{
  "num_hidden_layers": 12,
  "hidden_size": 256,
  "n_experts": 24,
  "experts_per_token": 1,
  "d_expert": 320,
  "d_shared_expert": 0,
  "hidden_act": "reglu",
  "moe_layers": [2, 3, 4, 5, 6, 7, 8, 9, 10, 11],
  "router_score": "softmax",
  "normalize_top_k": false,
  "routed_scale": 4.9,
  "balance_loss": 0.00481,
  "balance_bias": false,
  "router_logit_norm": 1.0,
  "init_std_router": 0.0246,
  "lr_router": 0.00129,
  "vocab_size": 32768,
  "norm": "rmsnorm",
  "norm_eps": 1e-06,
  "tie_word_embeddings": false,
  "optimizer": "soap_variant",
  "learning_rate": 0.0023,
  "beta1": 0.95,
  "beta2": 0.95,
  "max_grad_norm": 2.0,
  "batch_tokens": [65536, 131072, 262144],
  "max_seq_len": 1024,
  "train_tokens": 1367000000,
  "max_steps": 10389,
  "dataset": "wikipedia_en"
}
Below are experts of layer 3 (counted from 0) of a mixture-of-experts language model. Rows are named router (the router's row for the expert), gate (a neuron's input weights, with its number), up (a neuron's input weights, with its number) and show model dimensions 0-255. Each number is 500 + 25 x the weight over its row's rms, rounded and kept within 0 to 999. Numbers have three digits each.
After each expert's rows: "comes after" lists some tokens at least twice as common just before its tokens as in all text. This comes from a sample of Wikipedia text that the model never trained on. Tokens count by the router's weight.

# expert 13
router:498537522474523479539507518463480485516505471531506516507544492498512505460495531536555497509516474503487502508523486474480496445519498519490510549489484534480492485458538458490482505510501520547496511503509432499472491493464494444538537515491508504487452462502507480497514494494497468505481489512514518488522503495512518520514498498504505495483533514462507482474489478476494470505469532481516485514498505497466507470472523534465465520535513458536474500484512510476522536540445506512475520483542501517530509482522501497522459485503545517480498528499452515540498511466485544533467470445523471492472498535452522526488499539483501481530531536539473485458523500481537464495518524453503493550493508501492497515508503504539432536505511547542482500497511484542469493526514448
gate0:552521527478483494569510487454512512505496488490526495485500493477457461471487531483527462495485469501520472510506518542537533515491523491478505503514520471515526511500488485477462547485470498495489476511490485481488559509551475514536450535509448441493519460506484482523517483496479490517504501505482498574500534530481498500448498487514564503527539508496485530500535485487445487487536487525445508490470464499499456475487499479505517495479515518490535478512454542492495508466434503507506521535520493468486474484534490459513509501475524533499501487507477498469472525475512525475465505483472516515492464487439490522523474490512477515529512505536474461499541496495525505494505504486493478513500526525494506479493506539505494432550487506509482505536474503516509475531532495
up0:528506515494508517543494489496529511535509500498527524451467519449494468490487504501475462463476476478523474498531500530522557497499510498461536485504508471505496484511515496523452519512494485488510470523504445466501548504534469480520445556483464464515518487505474469493533482528541481493479485516492468524479541542507474494452489496534540493538510493491471535494561495504464491506500494520474521539511501503491488477490541489483513493504514535464500501515483570462532523489467495524518517527498508474505467495548496486507504501498530505485496503520462475508498506511524538470468441484512516528501500485447505509509510502516507519523536484487499468496569490496508511495502498492509492497492540514481484507501469532507520399553481490507510509537477514498514445535516474
comes after: ", ", "and ", "well ", ") ", "\" ", "), "

# expert 23
router:497506505518489480518500516476491496463503544493500472467518547551506523558527508478467512528480474505530509530454534457500508477495494501497482474542477509512525470456479504506538514496512489469477471488519478502526481474458466496488462519504507487469501520483539514545515482486517526507472530528529524522504539561515520540526521553509511517474486550462517536505471490508488548497525482527497498544516442492464514486486540509486484485478482489490507517499475529499485507510559524520533475552522550505485462488493488508454482505506498494510505575523471494464487503538501513495497497499513500458521514496536529482471534500534513506495527496476523557528532496514502518530515492509513518457449501518466544510507437475479516490523504513535521491484472514534521508514495527
gate0:484500492526544493488477529511537474496533515504473467484458538504479517455495513515470510560504512527514490518492528452481484492451523497489503520487469469473501480517517481467520459522491516558539523492492513487489539514453486474445487520464501521542458540482522512524471514501529509476482517478494478481532504514491497548539492523465494491508487484531534472489475511489499529487506516531497465553508484437452457551491540457497506517517483471565519500507490465523506519532523451499504483471497515537485512507538522511547479520527509505508509526505495456482443519501510536503499482515487550529484481503452478487521495499486488486526489480514478491511519523497527541484495544494490469483501492450491500505532496481466498518509522514508474487502492521470456481534529542
up0:462496520496502495439488476508525471513440481477479498488527512513506475500498502496502510506494516508507503529474510503465523475461507497522537527491491525496512501527498511476471539561520462444546527539494457511486505553513500542516493492511467462516504493477542522522540517497469538494506465524496522506484464509502476483493523482504504489491510483499479491521454570454483507533448556491540477533490462484491484465505483494539531510481468486496496523489506486509464543487485450500489505478512509488528501498455526529512457470503545492504511530534481502504490498500458510544517507505534471490499543479506497521478500489516483534519487466517473521477494491509479528501500531541493452479474589486482483537514503488545535510501485482512472519546504468512468471453484495
comes after: "\n\n", " ", "0", "1", "U", "2"

# expert 7
router:493515491546485478529482530527496431493518562500546471473482529499475483468473515494476490503504499465469473467522482497534520543456480489483511516518512487522487459522509532499458542505513507502534486530441450523489448451564491475483528513511489494481506518494531494504496524508522514482517516468494558510490533507506481491505489496529512521506511487508466521457491505508527531471500441532457529505501523527512496521537468520527482533424458528509501529502485492527511473485519490510500515481504517512510493469530494505490503512516452546501504523488518509483505504541482511487518487507469489522471489495527477510466502455482482539497448528527523470543494476472485515506507512491434475480466494432473493484477499517501507478496533495480509520505513502477511522446532506
gate0:508483485509465532514466538517503525489541517518524523493485451461473507506511547485486479516484501548493526508522477517431541525468508514481443551510520517475532486500501489513540495443472486497508434482470480454482504504513464490518546520483513450462537456506472503484501508472502518464506496537524476527503505483542480506546511537483461504539508506477512490514482507492466524483490513486484525535490507497473521465467508522464482494476526522478485501493532503464510509515534556495525511472505528482522491485491485504539506540545486506498483492541496491465508436508503519489471503514473498540510471475486492496483541486511519474552510521490494501466497460489559506522520558528529473515533489506494493503477518509538526518518542506502546512490497515519470518469499528
up0:524516525512513447445494474501516484508490489510506492481519523515500508485497510523468549472499523482488496493465499488554470452487472478515533489504474471537452518460508425511446497517544488489484502463508471525499491529495530498492464508453498495514477531455500490485517511493521489511506470456472512511495455502499497504477509516565523495499493531503500485514488471548553485544467472510513503488502460487525487513540537477521491504490505493510506474516501470474448496487520441524491540513467487461504516482514474481493485509486483427513527541497490456508481516489509478524495459493533514516480538526533487553492490508508511534502462477476534512549536498514468498504516499539510480518477549489495522520439500490449515487485486480512514512509496445498536482502494464
comes after: "| ", ".", "; ", "–", "201", "200"

# expert 16
router:491468508519510485462519533505532521519526512507516520512473495479462509481508527469474510528515508490517510470487495544502480474471503463516461496497567483521502516513482469484483543525477491480521454489519518517479464487489502499513525517550473540518525473453526501515452476530471537538499450468500472513494491499451514520490492537498444493497502443485508516483543504503527511508474514457552499481481554503524496514514477502551481532550545500519528510520474537545507475529484529513514552489469492456506472503516466514500485491472468528455497464497507534497478529469490499511467467486497524501460516493511484516492483528472494503497553517525490502486519538505500510473454484522508484509532490489489457469470496532536514492519479524461491546514511522475518544480489546
gate0:495503519478441485483488528478468477477512493502508522473449493508512464531521533502488440504485492536486505481509500507509518489485500517498438532483517527516476488535524466501486538510495463483477479547489482481469478507502528484503501544538556475487513490453513515464499563481534517495500513474507523521509509492520482511530484476476528553512513433526501473459478491506497502550550513563543470486519517490478464520501487526531522524460520508482488494541470514503506520527502534510533546474468490495496480496526514514544494539527512491507480515454508459488536490497498510552481503517537471517479529468521488483489520516511488487518510491520493501481471450504513538498515574518466467495492476499497484477529478518527505497509450485499471496470561515505497506489519533
up0:513508487526515467538497499517535526508489493452479473524543535509497487481472499518510526512504519504476500546470475498526513510479478513550516497479494479506483508480505529474485471507526524464496474488508548501499512478479464506495528475508474491532468529453545505524491498488520547464482501550480502473515511569522541513492528538486470498420480553519511516487484515507484506478483462478447518494467483481493539515493517491487492474503540504475532508516493497468505505515527520530475488506503544480492482481518504494478484470448444504497510475513513532515506542508517495526479496484475537472536474559466510496532552437542503483476528504531500498484533497521525462500462449493535544516497502501500518548476485483539469532486505526460501475506479486508474515492539496
comes after: "| ", ",", "–", "-", ".", ":"

# expert 15
router:525475494498486561499478496523497522508492475532509495507472499480524493526460489552488494483487486509485476554479526522527511486491524462504517506469469490517482479505503511499520502506465511513502498470530515490498556547479501487507463492525526489484496511494504520532477493496499472551495485502501521504498470465511487455512471486446498488493544515516447541505531514486542506494496519470534547482466522479511512469487493479575521523538499561452483528496506503498484543490531485483456487490535452477480417511468493450505536488509488486485520460500527503489497485499522448471498534529555498478502491469523502521486507555528549487495501492458507476511514525504517517493516521518521530495542479535504493486473472442505508483493440487513495486464490475532510491533504484
gate0:514516544514506516497517497512488504510505532492513553523516507469470520476541523499518489510527505487469503485471474515489498491459541506494510508465489494483515493512532532502571482523493526520441501535498503482512509492488466494518496498517505513495492520558535463496491541475480482502534514494477483509463476452499551498484531496504556481471453509551523431488542489498471504463496469480530501499527505527533469547509495522525457495488537513482531481542477473499495479484529506477474536556493521506492485450482486515481474497503461510507493466518520512525505501481496489527530537496499505480500473541520533519503541531511469526494512511510438518517509511505512471523492499497481531491491463489482482524501475519464485486525512483449476490503514399464503446491468496
up0:462478493466496450505506491485483474511505495504498441513499503505507517531502511478500515544496516531482510478538508505516480474543471491511500505478524516526503467501482480509483487511510458484525534502486445530503515505526518475517438508447554489472506488496495517479523487486510496496466496459510536475534513498526492483552446496517504569489485511486476510508464467466486466523457522451465484494495525481461490479509468493483508501474488521524518505479476518503515491488479511523545457446463489477523495516546505521551541502497542480436492526448519502503447508495505532505475517465489490524480506478481493484499453470497493528517481469480509473506476472487494540502524499473504494534514532484506488481510503495519481429511496513537470503503497561548528499475519442
comes after: "was ", "is ", "were ", "be ", "been ", "are "

# expert 18
router:508514537468530487472547523499520541512507481440477485490494476459498500495550496508451561493472523506523514528474566550483499514474536481496504484507502526489509476510499482486506485471528505495473483517509521516468517473512519469520467542461464486470468528529486552483538475457538544472483509529526470515505507519507510511516515482464466489489512505457560507509483504468473466510505521462544523520499487492486488508490480502465499515497524465483477492498515492475504504508445539480493534545529468495498503505499479541460488453464541507569474506514503500488464503514536524478484502516531498496498548503461507462515483492494539507509503517524475481489500512508505506516463549505489469492495519510502495526525532492486497532506496506486502544450485492513493463570502453
gate0:464468515533523507544511469492493538490513526478510461555543504495491504491546501509500522515514480522488495512517498510562511482520487506498512496484474506516506480499490522499474478502532471505485482499534507463509497518498515513464502549462511529506518483515475465544487502537486507507513508500500510501496486513474493528537513534495531521467503499530503512477520483533462481543516505498509474477526539451509528455540529513523449524458518528470532525473491585502493502500512448473524493537534495528476477461559470450501518534483488487521458524480479515458502477501482503502505497477520483467525472503469508497457493450506488470504501464495482516535501552495533477516475509494477569490495496490451499484527538536525536488488456520523483474506476518540515554512501480
up0:503480510504477538491486508509545485507515505518523484533464490485489488474472484509484529491479474459519549515462489489505537509485479485520515480501486513527473479473525520557486506472491509492487526483500519504525520454511529475503474509486458521508506536481535476477531486513476481507477480534510543481540484494469491457505512459494513490458536525530542473491489534489527459519516488503458482478517458488487499454537527482530449511490517508480475500531506579521484483467442456522463468530493504533557517542477563502523506541498491514474515496496537556497486491531501501523492506516470488491466490487485497473447489523464521458534445496500527540492488533496537488469444514497518506505501521503461527491483521476478481517535502510499512470485493481527499519507519461
comes after: ".", "==", ").", "===", "\".", ".\""

# expert 11
router:481471492481502517510494443524518562514452478525461468480448484465477536483515514466482496470494539481514524469514451502474494475507539495551529455505493513507530520509457495480471488496469501490530489480520499493499498506469497452476508516454522540551527491457477509470504506511476489484482447495477451482519479485490519492478510484519461498511528489519540469518485529510485468515512544494509531467505492472500538493514509456514510518552514478468504493486508482515470474499470535497505478513545495488485511542498505492500504533533528491503505492548484482571510485474541480475504502490514550520522503491497519523550507557490505518459504505494471457469477533479514477506479495501499501482552488539493500490498503477499483510461475539536459524450477520491488520506454519
gate0:502484450488539530519513493478487490505487514454524470489514522487528484469517502437516552518477532522508528530528516484533564474515462511539446502493471522478539514507511488471486549492502525533474508490515468491480510482521487513453503451490486497495517476461513517463501540488517536496508508527492488530489515480470509457526484470518496530468466525503449514565514511484527521519507469533495490461495483500516493510477500483501518500557499466476458523487482483473500538483526556479475511480511523556447505505503515496471530551512517517512514530505492506530515536475485486453509532496508536541522473477457470527510538524456499515484505494510494503480522553496490537546526479497491504532517503477473489482511463519518544511494467496496486507513508498482527521513457520
up0:483481509476480518492533524515507463506493510511524507468490510494494493538519536544498516508527494514487505472480498458519466510481536457470506538477516526501513532517542497468454528484523481509444509477430461498535511517487482554494533474467534513471484466477527483462512533514500502487519494478462488503488501520457501505431487504507488496492524496495468446530496452502490496511453475474484516479465496465501514470502512447532468503532511473476506504494452528449446471542515483504517483515480516510502517515519481504514517527449520479529512499483480524443536472497539519476484481511516525496512507527455495491543506488524504492501513497532499473516512504483508535516534500471497530533563505483571507509498469517521504458510489526499476466523503461492458474512503522
comes after: "| ", "- ", "\n\n", "== ", "The ", "=== "

# expert 14
router:530509500490519483492498505480505486480489497498472540552538506479500523525488491463512455505510500529523528510537535501507453534516515545567499530546494519470532454492505504483502470513503506517497502553493486531513488470467509469482504477530536488476521491438495498456520497518494508490456485500496474486498471512483498495454510534458491506471501549508538520525555520509503523519442551485491487515507478493490517492482507482462545495468467487513485484524501491535489522531480507488494488504511524506518517490485539461444553454498500517473551447525472518535536527474480508507526491471518489490507499475490462465520489528509455467523516488522524527478447480499479483525493516540479512487514450495507482494530465489460499509479500518478447502497477488482479532455538518
gate0:479538426534503476455484488465519484475524501508488502542507532481476472519511466485522460476498515466505514534530488546489501524533514507488466514477507530527453480530519480492533496504528519505507508484514485524476493463488533476497484519521521497486513479496485477504550483548518495496516496479462488497444530475542503469485475501505529482488507501503448494485521543518508513531461521509530458538488479504528491480544467504500495520467488483493475479513533502528471521495516488516505508484481511510483492440510544510486491512531493515471544522508520528498523484525494544525524584528503487538447533501509541478523481511524509522473498485503519530528508506521558494466490481428495458522509495520519457544512487494527522526514501469487524492511527487470566485497487483
up0:520489558513473470501525522498500516499494505498541498488540484480482532533531502515516518520506454493531478512488493477493511513526508511479510534527506481515484556513531527526500517481487460523508500502487447552499498533509510483461488465518530503503474503509494456504514528502477496514483495504521477498504525533497523509489491510518520560480491462528493554494519506592492486481525463498517556475474496485489502512531546479505523477509493559464474523492478482466517478516515516458502523536509528507481471471450447515493545543493501479540496507516543481499479521502497463540522482497526459495563444459469485491456516476477481516519520507496523548471512490507510480482575507506467495502506494506523521552484506488490485481481498507470525507516502511502525468521546485
comes after: "| ", ": ", " ", "\"", "″", "0 "

# expert 2
router:508510527488479479479530492539460514531489458538472507538523509538481502506514515508524528519473491488523489488519488502489532489536489506524459528483509490471454497516487507524517523518534520466491513493463521512450483523505494526487502503465539515559523565522468489488466531492508485465532452466515519522514480492521531532430450512500505462497545458471494533480488502452484508483498520485513470490505437485515516453520469505492506496541488499545509511511522485489534515485518508486438487516465515520543512523502488525476475493499513519508518524499463513518506509484469454506544464483498495495463546534509499498483484533489542499494534480476466494502500489512492477519523501494516525504516527460474459546528505522518489454472554511528487536504504529452488462470497494
gate0:488438466537519497501517506498448479471483470454550518465479445441495512484490504532511508496509504510480494507508504502504524492509493532503529457485540519473534482524560467508493465490474505443522485520501507491474518534489500482519439467499498466543527506524431490483441475497494485550502495467481532530479471514529537466522539457533515481529492480507520499492504519528524484477504508493485500514476489484458479494508533474548518494494514485526533472539494511529532494481499487500552509510483512477517533486496458523495478475492494472483498501496527477508512484488522438516476499518544521477473471496519508465461532485516498462493511484504479496490494481486498438485531522472506487504517535520513503518512556496533511489532482505532464473453451484523500520511492497
up0:475478504512444521478518500488458524496466522450570529470496509453477489485501495522498547486508524526476478495472503481506505508495502513499481472528509482488542448536547467546498484511481524478532504506477488512463514538452508454519482490436504484539517525500449504490497490496495462525513517483491546522497473508493592473517535479508489477522507486503554518495488524510512487465498535437487498552512480488491488493503491488574527480469489477505529496547472502512537524513493504494530546475494493502534477466469498471464514482506518475492498516528528497478551488506496484493519494514530504519474492487540513434468479516499512489503497497493483523475482488505527458476539508487488481515520515476496510489499511493547500509524508487553491477472477503492501495512473540
comes after: ". ", ", ", "that ", "where ", "The ", "when "

# expert 21
router:475513536508518473511492521515531496536513461496477500478553495516490493485503460477505457521477542501503476498484468480457504532506492521493472534512524463508506477538516483545498465515513484475493486512496486456508519500533554516558531498546462500450490491486504462473514519501526500518495488477514456503506529484486507504527516494500464510512442478463491525512525508469459486541500496476518506511496548511538519513493532473461475469517476494507502533484515490465514506515501491517511488469521457447509520519533470480544473516509516497457521447490515527511470489480514495472500513468469475437534509501535475489529478502477497482437521519498521551504511491463484514515496511498515463521468528508533480545503514520483513528512484551461501454578510467529490496513498477
gate0:481513480508500506502497480489486485528498506525490541473489504499502514489508468490516521467475518522502445522513521537501532557472529476521524543530485512515457549532489488540518516507511496541461520527532500498483539435511473512510515473496514493511485543508521502533511496473507507457487517455521486511500481585528490493470479516524510506489489526493547497465507482473471511524514495511481485523465496484507473496464471515487521425479492503530496470507485507518516475506499503478487467509504522466503468523471502535497501451535492483499426474480529529522491482502511509509507526511480479492431434472504524503516505509532499518478506526483514535475495504496475528503530527487486496500522485535496506556510517556513517469461460506550444502484458518494525440520487500
up0:495507534470508495518522529468493492513505516488468512466526481492492514484470500478496504496544504506464541480505458501518489456497554525506463443480500507474528471506468512444505522462506499487547505501477474512527493535533497516537529531438482519453496493488494488479521488518515498483473477522507458487489517461493495526550481496536477511487504554490522532507441521495504453490504484515482484474544495517483504513518528486568495491526484524490502479502473509491510527503503470516518487459587525474498493522532503464491498536497489530518546523534496475510495496536494524558488446454514467476510529521482492487491510517464515481522521489481535495493508482495501502468498438475444479461498515481488503463475465509496507539510497485487526520519544478477509488454535495
comes after: "\n", "\n  ", " ", "1 ", "5 ", "3 "

# expert 0
router:534520479481525474552504499455519526506517478546554489484489468530504476512437549450491510524500486549503493488484439505517494493508480519518531530523510498501469499490517522501508478462490506483495536471514500477497502527466491487529496482483492517531518523543463464511497508480459544508479492517484505544452499492459516497482470490520514504468476506517496476515512500497465525508494490478547525499484477516478512522475523497521447483522482517499503430524487545522492458482492473533525466493492483539496503447488518498535509494517514469540504478478508552523480472491500528488490485529505508449494521516490483562479506513512554510536479471467463478491516469514513471495490448463518499467516507530493491476486490531458519523521484487497519480501446507470489451449529518
gate0:477503527511511471504486539504534487478475488532502514514503473496456508510473506513503554542539500506498479467462523520487461520474492491543493457506527523543479506512502519519478471536471493501511490479483472453519498523538517476469526525485491503534495489513530497472469478521495533488516529490511495518482497517459543456481491498496489512462490477508512534488467548530468458454531465538485498527453511477488546525494459508555508508537524512517505518514504502560515546500554490516489509468504509412493490499501513477484516539464549503483474511506485520497462498496451470513508556532476512511486473497497458491458526462503494523542536505495523486504506482474496484513524475508488452462506500498553505514508488488515461519534477540503494449527482495508493480504485521
up0:493539519494499516490491510520498539496520456454496511483492498542521489487503464500498479499497471530488494483540487506524501498506470509503489503482500502469524454537548492476584472479524501489544528527472524527482463492475499474466463521537480504487490499459511507475534547518483469506493491529510517453509522468521476478506537483490504481492548488535474474505503462508516484500480554534526504498518473532448478486505508518544570501503534498522491468488447513467517493525514503463515500492496502508459509504507486547495492478543487511485502491502479518462527548538554530470525441474490495469478539531494477510544509504506523468497512511509507494444481536537549508466469515513524510498499470517479498511479495504467520492446481527487513521441499519506509499478474528
comes after: ")", "|", ";", ".", "information", "classification"

# expert 8
router:489448526509514467485544473491516481498514524483543522523470453529504493498452460527528500489505517476493517476493501498496473475496495520541471497475456523484480492512472476524504440505458501494524521461523520503502496490478515541514488512513488502527489477516473516447496492484512506470502460494470456542492490503484490482524460513502515475514485473456547471535549519481523476478480474553515478532484529537488473519501517531454531480452539478480513509546495521509518481470450494514475475520509516491510539527513502511552533494475515517474474490461465482520462493498494530540503494500465522494531513529523524490507513442506495477501523532495476502461467487466518468468498462503502452524478479554489506484509545507504469532487511490489491480548475502542498521527458468
gate0:471491470489501492531447480504547509485543511517539516520509483505535500464476493456486515507483519514448504473496508499453547482512511495488526481534491504434488479499503510485498538483495504520483479507489460495522522498473519491536539537457435508485481515494534547460534520464508480478476501536455511483463503459521511513559517474453523524557527503547495496468488506538499481490503478482488499511489492488509507507522503509471508498534535495493502468577510528481445508474517491508518498463469496480490475491518510497529519526460472505503479497482532535528544491541491463445495521478516513469491498518457520478491485473498470503472497498514518533514508486459454487465475511485492451457510502515509502507526484454498490501537519430512510521470522501505495492497504519
up0:463536460420489493474475505526484508480459559504495514483473512487516484499501513496474518518488511475505536483518479496528513522483528464520529441481531476477482509510501509500525514482514502529510467459517494483485519464517511497492499459503505482514520458495494528506478479468516519499573499519494518465498466508501517538515532483493461528479479522502534535535511519503528505547511487484475528460541500509525477544514506491500553519506515485507494559437504475519494470488527503526492507467482499499518498485472458504501479523445494501518478529459539459476520522469510517528550506540496527427501482459509505484502467516460488457533523468523529476553516478504479513492511474529478510484508451508501466518515517481527532501523477468525487523489487511547520511510500494
comes after: "of ", "in ", "at ", ". ", "to ", "for "